From a checkpoint of a small mixture-of-experts model trained on Wikipedia: 1 pick a token.
Below are experts of layer 4 (counted from 0) of a mixture-of-experts language model. Rows are named router (the router's row for the expert), up (a neuron's input weights, with its number) and show model dimensions 0-127. Each number is 128 + 24 x the weight over its row's rms, rounded and kept within 0 to 255.
After each expert's rows: "mostly gets" lists some tokens that are sent to it at least half of the time. This comes from a sample of Wikipedia text that the model never trained on.

# expert 6
router [160 154 135 130 125 167 167 154 168  98 122 145 122 157  98 121 129 154 120  86 152 163 126  93 131  95  93 140 123 108 127 123 102 158 147 113 152 131 135 158 143  90 104 122 127 162 142  68 100 123  99  79  67 130  94 126 137 129 135 135 128 139 104 113 149  69 113  97 145 117 132 127 143 118 124 157 120 158  78 161  78  98  96 138 131  99 127 116 103 136 117 125 103 120 131 157 115 112 125 125 174 134 157 134  93 117 132 153  92 101 150 104 120 120 140 120 133  83 110 159 167 108 131 138 120 139 143 137]
up25 [152 123 142 109 120 162 153 119 119 101 120 128 183 116 130 100 117 152 119 145 109 149  94  92 117 108 111 153 151 138 142 111 122 165 124  95 135 143  91 108  99 115  98 128 178 178  92 155 102 134 116  98 140 148  26 138 111 100 150 143 108 120 141 100 142 111 164 124 130  94 117 120 137 138 125 111 148 147  77 137 129 118 166 125 109  98 121  96  99 122  92 116 104 135 153 159  99 149 149 102 105 130 151 138 155 131 130 129 125 109 121 116 102  96 111 110 151 148 110 141 101 131  80 129 148 145 104 158]
up26 [124 136 119  92 103 173 134 120  93 121 161 109 121 139 136 119 129 125 140 164 112  91 145 183 125 116 131 131 120 110 117  90  71 109 120 137 182 136 135 133 143 122 134 121  99  96 112 161 121 146  99 134 127 158 124  66 135 136  83  97  82 140 152 118 130 113 115 117 133 121 105 115 111 162 128 129 140 131 131 123  62  89 138 111 117 118 136  99 128 152 168 107 130 121 157 180 122 150 108 123 143 115 113 151 162 132 169 145 104 160 131 100 142  73 124 129  91 137 146 118 101  83 102 156 108 153 160 136]
up27 [138 131  93 135 132 115 126 100 164 171 136 202 130  81 132 116 121 117  95  99 164 109 140 139 100 143 130 101  94 148 110 146 127 148 119 203 144 132 115  84 125 130  91 152 126 177 181 110 162 118 131 138 106 122 100 154 116 151 118  93 136 156 166 102 110 121 138 160 141 130 124 119 122 110 145 143 127 132  92 114  89 120 133 155 110 148 131 122  98 105 156 121 173 123  91 152 150  97 118 143 150 119 162  90 106 125 122 145 152 129 156 134 161 137 108 130 112 148 126 163 111 161 122 124 112  88 109 141]
up28 [125 161 116  97 157 150 100 142 122 115 103 127 138 123 181 140 151 127 127 147 121 119 126 146 142 104 146 147 126 124 110 167 122 147  85 147 143 117 130 169 112 161 137 113  94 109  89 127 112 134 139  76  85  97 115 131 199 121  79 136 114 155 146 135  85 120 125 101 139 122 129  87 131 135 112 175 102 134 125 165 147 129 130 157 135 117 117 111 125 114 129  82 104 112  96 132 133 124 107 102 129 159 125 113 158  91 111 147 104 101 143 131  72 134 184 147  94 156  99 121 128  84 128 128 111 148 139  82]
up29 [169 112 216 127 157 139 138 154 163 101 120 119 105 146 134 129 111 106 146  89 155 124 136 127 147 142  99  52 127 110 116 125 124 118 149 127 137 117 123  93 120  95 132 153 123 124 107 109 104 121 170 154 111 127 126 108 175 133 166 120 121 132  79 108 111 108 133 154 124 176 190 105 130 136 112 130 141 109 129 152  99 138 118 130 162 168 121  87  99 163 112 166 108 146 109 127 108 125 132 139 123 110 122  97 100 135 155 138 106 127 134 101 127  99 112 170 120 126 148 125  78 118 156 144  93 143 129 136]
mostly gets: " film", " government", " player", " member", " program", " general"

# expert 5
router [128 105 100 136 145 167 191  92 137 141  84 143 147 117 139 115 113 163 174 126  76 124 131 119 114 110 123 133  93 110 136  96 113 148 133  98 114 107 162 129 158 125 142 109 114 138 113 127 124 124 116 109  81 144 109 155 155 111 104  67 101 137  82 103 109 104 126 106 135 127 101  86 176 132 144 173 146 123 100 131  84 131 113 134 131 141 136 158 125 145 142 106 119 112 176 147 111 131 138 106 110 160 123 127 138  75 128 151 127 114 134  89 118 118 135 136 120  81 125 144 172 131  94 137 157 139 174 105]
up25 [114 114 165 116 107 139  93 145 166 145 109 162 109 134 132 128 122 121 158 110 133 126 178 149 158 114 154 167 165 126  99 126 160 152 112 143 129 177 167 131 137 128  96 106 119 143 139 123 121 169 121 137 138 126 121 129 132 177 135 112 112 145  96 144 127  97 146 143  80  90 104  85 118 117 142 156 123 131 157 125 127 105 107 129 165 133 163 142 126 124 100 112 121 117 135 153 107 134  86 112 119 114 129  77 136 117  87  97 128 205 131 110  42 112 133 151 130 131 121 101 114  91 129 114 146 120 124 110]
up26 [145 156  93 141  86 104 111  98 120  70  83 150 117 135 123 105 143 154 133 144 113  90  64 108 141 124 161 119 145 162  86 104 111 112 129  94 103 142 132 164 138 108 140 117 132 151 108  84 136 141 119 110 124 155 137 157 139 140 108 115  99 154 157 117 160 138 147 119 131 142 139 108 118 133 192 162 130 112 117 138  99 156 133 115 132 145 144 132 127 154 116 108 121 110 177 124  64 122 141 137 160 120 107 131 177 165 110 146 121 125 173 163 130 120 141 144  97 106 134 113  73 157 108 119 108 144 124 125]
up27 [156 127 112  90  97 108 110 124 156 131 143 158 105 157 103 111  93 137 158 155  88 160 170 126 152 126 107 109 118 147 130 122 121 129 101  81 145 120  93 111  62 100 103  97 157 157 142 162 108 106 150 139 103 168 160 117 149 134 114 158 140 143 151 125 148 134 109 153  83  99 159 113 127 165 130 109 102 134 111 117 107 133 109 127 132 123  88  77 120  79 128 146 123 116 143  82 153  83 182 137 127 128 128 140 152  98 132 127 136 126 141 126 126 133 127 135 142 112 169 112 166 121 135 110 131 127 156  75]
up28 [125 128 120 106 106 157 195 107  93 121 134 162  97  75 150 145 136 133 102 115 116 119 127 129 137 143 148 126 169 109  93  95 123 108  98  91  85 178 138 192 133 160 149 117 138 107 154 103 144 123  98 132 153 117 104 136  95 153  94 160 136 117  95 110  95 118 142 109 116 136 102  91 147 124 146 164 127 100 109 126  97 144 132  95 140  88 172 164 127 101 121 135 168 141 116 151 122  92 136 155 111 148 171 128 116 110 101 122 112 125 124 125 103 134 112 138 151 126 132 149  98 142 119 134 114 109 103  78]
up29 [163 130  99 103 103 116 155 117 126 146 146 124 164 104 131 136 102  97 105  91 106  90 117 137 147 117 132 119 142 104 139 130  95 111 162 130 115 123 161 146 121  97 161  86  94 132  84 167 172 132  99 138  95 132 137 136 102 189 127  99 118 112 151  76 133 107 139 115  99 109 156 120 107 109 101 140 149 115 155 114 160 136  81 141 120 132 118 116 135 138 127 117 155 114 174 125 120 108 135 126 135 118 136 115 147 145 115 148 211 146 146 147  90  89 152 119 104 133 179 157 114 134 110 100 144 115 165 143]
mostly gets: "–", " '", " You", "_", " #", "1"

# expert 1
router [121 108 138  97 133 121 147 102  87 135 165 193 143 115 158 106 118 124 144  92 131 110 132 116 120 135  68 103 142 108 120 107 103 106 126 113 117 119 162 165 127 146  97 128  95  93  98 153 108 184 108 127 118 108 121 126 146  77 119  95 156 127 158 126 160 138 128  74 133 121 114 122  79 135 151 106 135 119 127 118 111  94 149 126 126 139 164 136 162 131 125 125 152 139 140 116  68 135 108 131 134 143 103 114 173 151  89 129 145  97 157 146 140 142 133 118 104  83 130 191 145 130 130  95 141 139 146  96]
up44 [105 152 128 119 132 195 118 123 173 156 165 134 125 133 177 120 132 108 125 115 140 136 110 110 124  80 140  95 124 147 134  94 111  98 170 139 152 122 138 138 168  88  96 122 131 127 105 124 155 151  98 146 133  78  65 108 113 132 117 130 115 109 117 134 124  92 137 118  90 129 139 156 106 134 148 188 173 138 144 138 132 138 136 137 120 122 135 115 140 107 118 131 168 167 113 137 125 152 167 152 152 141 159 120 127 138 136 119 100 157 104 140 123 108 124 135 144  76  70 156 101 136  78 148 134 132 105 162]
up45 [108 113 147 127 121 133 167 106 131 126 123 171 116 111 160 103 141  94 148 159 112 124 108  85  79 152 121 100 139  96 127  90 152 105 168 126 160 119 121 141 110 135 141 137 103 152 134 139 126  98 136 105 109 113 122 143 135 101 148 169 147 165 151 163 101 117 119 148  51 134 163  83 159 161 164 131 117 125 109 155 135 120 160 139 111 121 162 120 121 111 126 165 103 122 128 139 144 150 105  93 104 104 131 140  86 128  99 157  99 142 122 129 103 122 158 148 170 127 100 141 145 112 195  99 160 129 129 119]
up46 [121 113 123 147 116 155  88 120 122 109 142 153 143 103 159  71 158 123 113  88 143  77 130 145 141  96 158 121 150  87 110 139 125 105 123 136 146 151 145 142 100 117 116 102 132 165 128 122 124 144 118 144 106 114 128 139 154 131 116 126 102 165 155 143  93 148 103 150 161 149 120 104 120 100 115 130 125 136 130 147 111 159 147 129  91 140 104 103 197  72 115 106  94 121 158 149 149 170 115 114 119 134 149 148 116  96 132 121 145 111 129 160 157 133 123  89  56 129 120 176 113 157 184 127 119 124  96 116]
up47 [173 107 118 122 139 132 151 188 124 144  65 152 155 157 126 122 140 133 116 118 156  92 142 117 133 125 155 100 112  97 131 148 177 110 105  94 130 130 142 162  99  99 120 112 127 129  90 149 168 162 101 105 109  82 136  94 135 139 112 130 123 116 143 158 106 123 122 150 153  93 158 107 109 134 136 127 146 143 127 149 146 125 119 138 124 137 169 106 131 149 148 157 189 125 133  96 126 114 134 127 123 128 127 205 126 147 102 141  60  76 131 104 138 166 142 147 142 133 139 141 149 130 106 137 125 168 116 130]
up48 [139 104 190  88 159  96 142 111 101 127 115 128 117 135 169 112 111 102 150 138 151 100 103 109 131 161 153 120 165 138 182 131 190 155 144 130 138 157 142 110 149 119 138 143 141 105 102 100  95 127 141 185 128 111 114 122 124 121 131 121 101 137  85 134  87 114 131 132 141 106 151 148 146 131 132 168 117 161 128 139 150 128 112 123 117 114 111 111 131 152 146 189 124 164 110 141 138 147 109 126 134 153 130 126 114 145 122 108 147 187 162 131 138 112 134 132 170  71 109 167 155 119 111  89 170 116 116 149]
mostly gets: " l", " p", " f", " fl", " sh", " j"

# expert 2
router [143 134 168 134 153 117 116 181 136 145 116 129 127 130 140 102 135 145 119  96 122 141 134 148 111 118 127 191 122 113 104 109 110 146  94 129 133 117  84 114 110 136 107  82 108 136 153 131 133 133 157 153 118 139 154 199  98 164 101 125 142 135 113 138  91 147 135 143 119 102 146 112 170 112 122 164 122 140 117  71 136 162 133 106  94 159 127  93 172 181  55 137 131 127 126 141 126  89 128 133 110 138 159 169 135 132 104 152 121 147 133 149 124 110  90 141  89  86 138 117 144 110 133 143 153 110 114 144]
up25 [161 129 123 127  97 112 135 141  95 161  85 138 108 158 122 102 129 135 160 129 114 112 142 147 119 167 100 144 100 160 155  91 162 118 185 107 109 137  95 122 130 147  96 120  84  71 112 139 134 164 146 127 116 155 148 127 186 156 121 146 163 180 136 113 108 167 139 104  96 125 152 138 132 138 122 142 129 115 170 132 111 123 136 118 120 114 136 112 141 158 117 137 138 127 114 100 191 120 123 104 173 164 116 152 167 129 142 120 135 114 148 120  92 122  91 168 123 132 121  93 133 108  91 133 122 114 133  79]
up26 [122 115  98 125 133  92 125 141 103 128 123 148  96 110 126 117 135 122 105  95 159 128 136 109 120 153  97  85 153 127 116  95 160 129 125 130 135 106  88  82 128 130  99 102 133 105 176 121 127 107 107 167 129 146 148 108 118 135 131 130 120 141 130  94 117  72 137 118 102  97 129  68 109 110 118 120 102  61 138 147  96 143 143 172 122 105 125 111 113  97 127 144 151 170 134 158  78 158 132 139 136 190 124 139 117 148 132 150 102 115  91 105 142 132 123 152 121 113  72  92 115 100 110 120 138 162 159 161]
up27 [143 169 129 112 162 139 135  93  75  93 141 138  90 148 125 105 147 114 137 135 132  99 124 104 126 115 118 156 112 189  91  66 106 181 158 116 153 117 153 133 105 150  82 115 132 104 162 128 143 143 116 135 112 162 121 107  89 114  96 144 181 150 104 111 139 145 137 124  97 124 107 141 125 132 114 146 124 163 115 127 153 120 164 116 165 145 132  89 124 102 127 129  97 135 137 115 154  96 115  86 117 141 139 140  95 139 119 128 147 117 128  96 124 153 130 160 148 122 135 122 169  98 134 117 141 113 196 164]
up28 [101 135 129 110 127 113 103 134 112 173 177 134 127 124 149 127 134  96 139 122 107 126 133 144  80  99 138 160 151 110  81  93 130 126 156 140 132 104 118 121  99 146 113 138 136 139 169 147 120 154 160 120 132 150 150 124 102 124  92 126 120 166 120 143 125 104 106 115 169  93 123  91 111  90 104 129 120 118  97  84 163 141 157 161 101 151 133 123 118 120 153 172 205 163 127 139 123 106 144 104 103 148 169 125 117 137 171 168 145 138 118 146 132 148 122  64 110  75 131 127 144 106 124 122 117  92 123 131]
up29 [133 128 146 137 111 117 137 150 107 137 114 126 146 157 143 126  92 123 143 109  93 156  81 111  87  96 107 178 157 118 133 130 111 107 145 129 145  96 112 139 129 134 114  71 122 139 129  90 116 157 144 110 110 151 131 149 194 119 149 164 126  84 132 127  82  93 128 120 100  99 129 111 135 120 105 104 158 139  93 147 106  97 147  96 103 145 118 103 117 124 120 146 116 158 195 180 135 137 119 150 170 121 101 129 132 125  97  99 130 119 149 171 107 108 103  97 116  95 102 103 128  83 154 134 151 125 111 120]
mostly gets: ".\n\n", " |\n", "\n\n", "==\n", ".\n", "==="

# expert 7
router [142 130 137 139 120 189 159 162 136  82 107 147  96 107  96 142  89 186 120 145 192 109 191 122  98 129 124 136 129 121 163 127 139 163 148 167 143 124  86 173 140 163 126 124 134 107 125  86 118 135 170 137 120 108 126 143 119 118 108 126 132 129 115 120 120 104 141 127 121 155 135  92 116 134 152 166 149 107  84 112 138  95 135 155 126 149 122 128 121 139 124 134 102 121 123 107 144 164 192 113 138 165 120 100 167 137  98 133 150 101 151 112 115 144 119 148 141 159 148 133 166 110 158 133 116 148 116 101]
up44 [ 73 112 154 140 125 110 141 126  58 117 155 101 112 128 135 110  85 125 129 113  80 115  81 106 123 130  94 124 140 116 151  99 150  88 132 132 108 120 147 131 142 106 118 139 132  95 155 153 154 159  90 105 155 132  96 120 150 115 123 156 145  82 182  59 104 132 133  94 109 122 126 124 131 131 107 160 116 141 136 127 115 119 109 141 103 149 116  94 114 144 135 120 130 107 143 144  94 125 142 164 168 147 117  95  88 145 128 140 180 133 119 118 100 173 115 135 124 126 171 138 137 149 117 162 162 158 130 144]
up45 [127 153  70 106 139 189 119 112 109 105 130 126 129 156 123  69 140 112 157 120 173 104 140 115 157 115 121  91 142 125 147 104 154 103 132 115 134 127  92 146 150 116 137 131 167 125 121 120 163 144 105 148 144 139 121 138 131 122  82 128 123 160 135 135 141  67 129 114 143 126 128 150 147 151 169 142 139 145 101 147 118 127  94 170 129 102 158 110 150 123 156  80 136 120 104 154 119 140 128 139  96 112 132 153 110 131 135 105 194 132 104 100 109 133 128 157  76 161 111 100 174 101 152  95 108 132 140  92]
up46 [112 124 130 139 106 150 129 154 126 108 187 162 146 117 105  94 149 163 159  76 125 153 116 149 130 159 173 101 124 101 161 124 121 147 135 130 105 129  94 160 142 138 136 152 110 157 136 149 123 170  96 108  69 175 113 131 167 114 126 142 137 167 137 134  85 116 137 112  94 149 149 164 149 138 102 150 114 144  87 146 139 132 148 114  97 163 146 111 143  92 131 128  96 145 135 136 114 167 140 100 127 134 133 121 131 148 121 132 135 120 144 102 156 176 123 135 101 150 167  96  72 110 129 144 163 115 134  98]
up47 [110 111 152 156 158 199 163 111 113 105 145 159 110 128 145 149 113 115 117 150 131 132 125 108 113 116 137 146 112 126 165  94 112  80 148 123 126 148  84 154 106 110 190 130  86 156 108 142 169 126 144  98 113 145  99 120 156 123 118 153 150 122 127 122 103 138 121 123 152 143 165 128 138  95 153 143 142 137 134  93 113 124 116 158 120 120 161  93 102 140 130  70 131 116 178 136 113 143 180 165 136 131 166  80 155 105 132  99 129 140 162  87 186 110 112 140 108 123 118 134 119 108 135 123 141 136 125 132]
up48 [148 111 107 123 167 108 142  85 138 124 211 108 110 102 102 131  86 131 138 163 176 123 154 114 107 169 102 146 142 159 156 103 128 171 142 108 126 101 130 140 130 149 136 102 156 140 135 139 118 108 157 144 108  99 104 164 188 114 143 120 140  87 153 139 118 118 122 123 116 110  95 132 116 137 102 194 171 117 125 133 101 119 109 157 124 100 161 106 130 128 131 189 136 164 133 136 161 129 120 146 152 124 167 150 175 123 100 154 133 112 135 105 119 125 110 118 153 106 131 146 141 117 143 118 121 132 125 104]
mostly gets: " and", " un", " con", " pro", "),", " sub"

# expert 3
router [150  98 108  82  73 120 162 122 166  88  96 126 119 103  77  96 140 131 147 142 119 112 151 104 107 160 147 143 160  99 100 123 106 131 149  87 136 106 109 116 151 129 147 141 109 107 152 131 147 165 110  93 143 111 100 149 143 128 135 132 130 144 132 130 140  99 107 118 100 126 133 133 114 107 134 100 133 155 168 144 118 104  89 114 116 147 102  84 106  89 143 149 166 172  63 170  94 193 139 150 115 133 111 116 135 135 124 156 107 113 141 156 128 131 132 114  86 145 113 134 158 114 155 132 146 152 142 142]
up25 [132 110 155 137 119 117 106  95 132 114 118 144 156 103 167 121 153 118 123 112 136 135 131 149 149 137 128 134 109 143 113 107 102 129 114 118 157 117 103 140 115  72 105 149 122 145 140 140 123 122 112 153 120  94 117 126 100 144 139 133 162 137 105  86 110  90 101  87 108 102 137 117 130 177 127  93 170 104 111 105 155 122 139  94 136 147 110 116 152  83 127 134 147 127 146 113 102 103  57  97 145 127 113 185 122  90 111 125 122 167 187  88 116 124 146 142  93 122 104 173 143  97 142 169 157 115 155 168]
up26 [146  89 109  61 151 103 121 122 154 104  52 114 162 128  83 145 111 118 151 100  99 114 146 138 135 142  91 106 135 124 131 135  69 118 148 117 114 110 104  69 105  84 132 154  82 110 108 115 114 131  88 127 130 144 124 127 126 116 106 138  87 154 103 152 131 132 132 132 112 137 128  93 107 121 131 168 143  92 151 138 120 101 124 132 130 109 135 102 129 124  89 188 111 142 139 126 117 129 128 194 134 125 153 118 124  93 155 118 130 117 112 133 154 124 131 137 158 119 152 135 119 132 123 131 161 188 128 137]
up27 [162 110 128  98 122 145 125  78 117 171 104 167 123 141 116 135  91 139 117 161 114 125 131 184 138 122 109 156 131 145 124 118 114 114 131 137  94 141 143 124 148 133  84 145 130 111 134 124  98 152 138 112 114 145  74 178 112 156 156 122 121 120 146 107 126 112 153 132 131 130 179 114 145 108 141 104 113 154 108 105 126 113 145 118  69 132  78 107 118 107 117 167 121 145 145 150 106 128 167 118 122 149 138 141 108  92 164  46 111  89 111 126 120 159 158 134 139 152 150 132 119 126 185 118 102 166 122 129]
up28 [133 118 127 121  92 133 125 138 126 162 134 121 146 137 132 164 155 162 149 136 127 107 115  98 102 107 146  76 123  91 108  92 103 112 158 136 145 158 138 134  96 132 120 113 127 151 112 105 156 116 110 110 185 125 131 109 154 151 112  98  83 179 145 148 108 132 120 121 116 135 139 135 141 160 147 145 140 168 161 139  94  91 109 107 180 189 138 173 131 147 125 187 158 137 101  95 125 145 113 110 139 149 132 125 115 112 106 126 139 103 104 146  94  91 110 144 134 126 150 118 109 109  92 133 126 181 164 165]
up29 [122 141 124 149 134 111 134 123 130 128 148 106 141 102 143 105 138 110 129 146 142  94  91 130 116 146 147 125 139  76 167 103 152 122 157  81 126 134 135 151 132  86 120 137 140 128 123 128 173 126 115 144 138 174 138 140 133 153 160 112  93 131 161 113 138 146 130 129 100 121 147 157 103 167 130  63 134 163 159  81 105  99 140 155 147  89 132 108 134 104 130 128 164  90 106 138 132 142 148  91  88  87 106 145 190  83  88 125 116 131 137 115  98 131  67  91 133 149 102 139 125 152 101 117 136 152 118 124]
mostly gets: " the", " his", " their", " its", " two", " this"

# expert 0
router [112 105 126 151 127 115 144 149 148  99 120 133 100 103 128  92 128 133 139 107 160 119 134 148  97 135 141 200  75 109  90 131  87 190 139 113 142  91 117 166 123  90  97 117 136 140 113 117 109 167 137 108 106 136 102 126 161 149 124 130 137 126 115 142  96 142 170 112  77 111 165 135 141 131 135 134 134 119 100 124 106 133 117 107 119 124 137 119 114  97 127 117 130 123  96 124 119 125 140 113 143 132 149  71 112  87 140 149 124 134 132 120 129 116 133  41 122 125 131 183  95 116 104 123 182 129 149 161]
up44 [140 128 140 134 130 168  73  95 114  99 128 171 124 136  90 107 123 141 129 130 146 149 152 123 106 104 108 128 149 126 168 158 160 143 140 135 103 133 121 156 101 105 146 129 112 140 119 130 100 145 108 129 134 151 139 126  99 166 112 163 141 138 132 142 104 151 111 114  83 119 122 132 107 142 115 152 176 183 134 102 132 148  74 130 112 125 126  40 156 145 116 100 114 101 107 100 108 138 120 145 187 136 141 107 100 167 138 129 127 147 114  65 137 140 124 133 165 115 142 134 119  89  86 107 112 118 125 108]
up45 [ 71 157 142 122 126 118 161 142 144 108  98 111  94 129 102  79 125 145 169 151 157 131  99 146 146  72 156 137 150 114 109 101 160 163 126 157 133 105  77 143  99 131 116 145  95 134 120 161 107 139 122  84 144 124 144 106 159 121 126 147 171 114 129 117 150 115 135 113 123  97 100 112 128 172 158 155 134 132  96 134  99 161 111 146 150 142 124 147 122  73 142  88 184 157 108 121 139 128 128 108 142 157 101 127 101 133  71 110 118 146 121 105 130 142 112 130  91 141 139 101 107 117 153 149 119 110 138 161]
up46 [113 150 147 131 144 126 122 144  99 113 156 108 110 129 141 127 172 165 153 102 139 174 176 137 189  95 161  90 128 118 151 128 146 110 112 168 123  99 121 133 116 120 105 143 128 106  97 137  95 130 120 136 162  90 140 132 170 107 165 152 163 135 122 119 138 138 122  94 150 145 124 158 165 141 138 163 171 144  92 132  92 123 146 153 157 123  94 129 143 103 106 123 112 163 141 126 120 113 101  95 134 146 145 136 126 133 122  58 164 156  86 136 115 127 135 161 130 110 125 170 146  86 112 110 150 161 129 102]
up47 [131  89 159 155  84 110 115 126 112 153 136 125  79 100  92 127 159 115 128 145 154 133 129 168 125 126 146 128 119 112 173 172 130 124 144  94 153 130  92 164 101 124 131 143 138  96 180 121 122  79 131 120  86 110 119 156 163 162 155 144 114 132 137 109  59 135 137 125 129 103 118 129 117 130 145 162 123  61 121 153 108 157 120 124 107 103  90 120 117 157  92  76 118 105  85 145 115 129 128  95 120  99 129 118 134 136 109 109  83 162 126 131 114 103 122  88 103 108 130 126 130 111 129 121 119 136 137 156]
up48 [104  95  94 129 126 143 114  56 108 103 156 155 130 109 125 147 149 144  81 135 165 127 164 105  98 109 140 111 151  95 142 130 141 154 119 115 116 148 148 110 103  99 125 150 105 115 126 141 104 146 147 126  89 152  70 111 168 134 132 116  93 142 137 101 145 131 104 167 129 143 145  60 107 112 163 105 103 110 140 134 123 162 189 116 123 171 109 160 159 122 116 128 146 133 124 122 127 132  82 169 114 140 138 123 125 146 162 123 153 134 111 128 138 133 153  95 114 141 108 143  81 128  92 144 141 157 142 155]
mostly gets: " John", "á", "í", "ah", " Har", " Phil"

# expert 4
router [121 166 115 128 130 135 136  96 125 129 110 134 106 144  57 130 155 140 131 139 136 120 134 152 136  88 109 125 111  94 129  97 130 126 160 158 134 119 153 118  96 133 150 170  75 131 141 111 158 117 138 133  94 110 126 108 138 115 121 131  80 127  93 120 124 138 119 137 161  86 128 101 141 128 134 110 161 152 161 125 126 150 128 132 134  95  93 124 115 201 115 130 153 133  94 142 133 167 116 108 104 118 160 191 124 107 120 101 116 126 108 174 101 166 145 110 137 144  38 130 129 120  92 118 138 132 113 139]
up145 [119 141 126 136 144 105 102 119 136 125 114  99 127 128 103 119 139 166  90 148 142 133 173 158 115 115  57 122 143 117 123 135  93 122 157 150 131 123 126 108 100 103 113 141 145 158 149  92 167  90 130 134 147 133 143 127 165 144 138 118 104 111 104 136 111 168 119 106  79 191 133 116 160 147 145 136 100  98 109 140 151 153 113 129 113 131 183 130 105 145 105 154 144 105 104 111 119 114 113 126 106 104 139 133 156  75 107 125 141 108 127 169 130 186 129 164 110 119 126 154 151 161 114 109 162 121 175 176]
up146 [143 132 132 115 124 134  95 109 147  78 146 137 123 134 134 122  91 124 146 143 199  97 103 159  94 124 134 124 112 143 156 131  94 157 146 145 121 148 104  69  87 141 128 131 120 152 132 182 189 151 117 113 138 153 126 102 151 152 117 137 120 152 130 147 156 129  94 129 155  96 105 127 126 128 148 110 173 101  89 152 112 114 116 102 117 122 140 146 152 154 128 112 117 166 125 123 151 157 149 151 106 113 150 128 109 103  99 134 129 129 126 105  73 136 145  92  82 156 101  84 106 148 103  76 115 136 129 144]
up147 [162  87  81 105 163 118 165 120 125 145 125 140  75 132 142 131 156 145  99 147  97 119 123 110 149 131 160  86 150 146 126 105 142 123 120  81 188 151 157 155 196 130 142 105 114 124 132 112 130 126 140 147 139 132 136 148 108 101 123 136  90 142 151 114 152 145 142  94  84  50 157 103 161 152 153 137 103 154 151 178 134 114 125 122 167 151 141 135 118 113 119 123 152 125 156 113 124  88 145 148 142 153 125  92 134 168 114 137 121 114 121 133 115 126 150 158 132 127 108 118 128 122 146  96 105 154 143 102]
up148 [111 125 154 118 146 125 173  97 116 116 101 163 118 139 117 175 148 128  98 141 120 141 139 122 139 112  87 131 113 108 128 138 128 124 150 158 114 117 118 112 162 141 124 116 141 118 138 106 159 136 134 126 113  93 118  94 109 142  85 135  82 120  82 135 176 167 151 136 117 106 103 156 118 156 185 110 170  99 146  77 122  97 122 150 173 142 139 112 127 165 154 119 138 161 136 125 150 106 144 153 148  94 141 163 154 137 124 102 101  98 184 120 134 145  67 126 144 132 108 115 111 151 100 121 112  88 149 164]
up149 [131 116 102 157 123  94 132 145 135 135 177 158 110 149  70 142 144 171 139 172 147 142 131 182 110  93 143 131 126 118 174 150 157 124 115 116 152 126 135 158 158 136 157 101 138 110 133  82 143 121 142 134 154 136 129  83 139 128 107 101 167 161 147 148 120 125  95  84 141 157 138 146 125 112 136 156 137 126 154 135 142 181 144 141 109 107 125  75 124 108  82 128 120 118 107 132  85  84 129 127 120  85 125 150 170 118 121 108 138 139 151 167 141 112 136 116 157 145 154 144 113 113 149  92 150 135  84 115]
mostly gets: " World", " League", " km", " Division", " School", " University"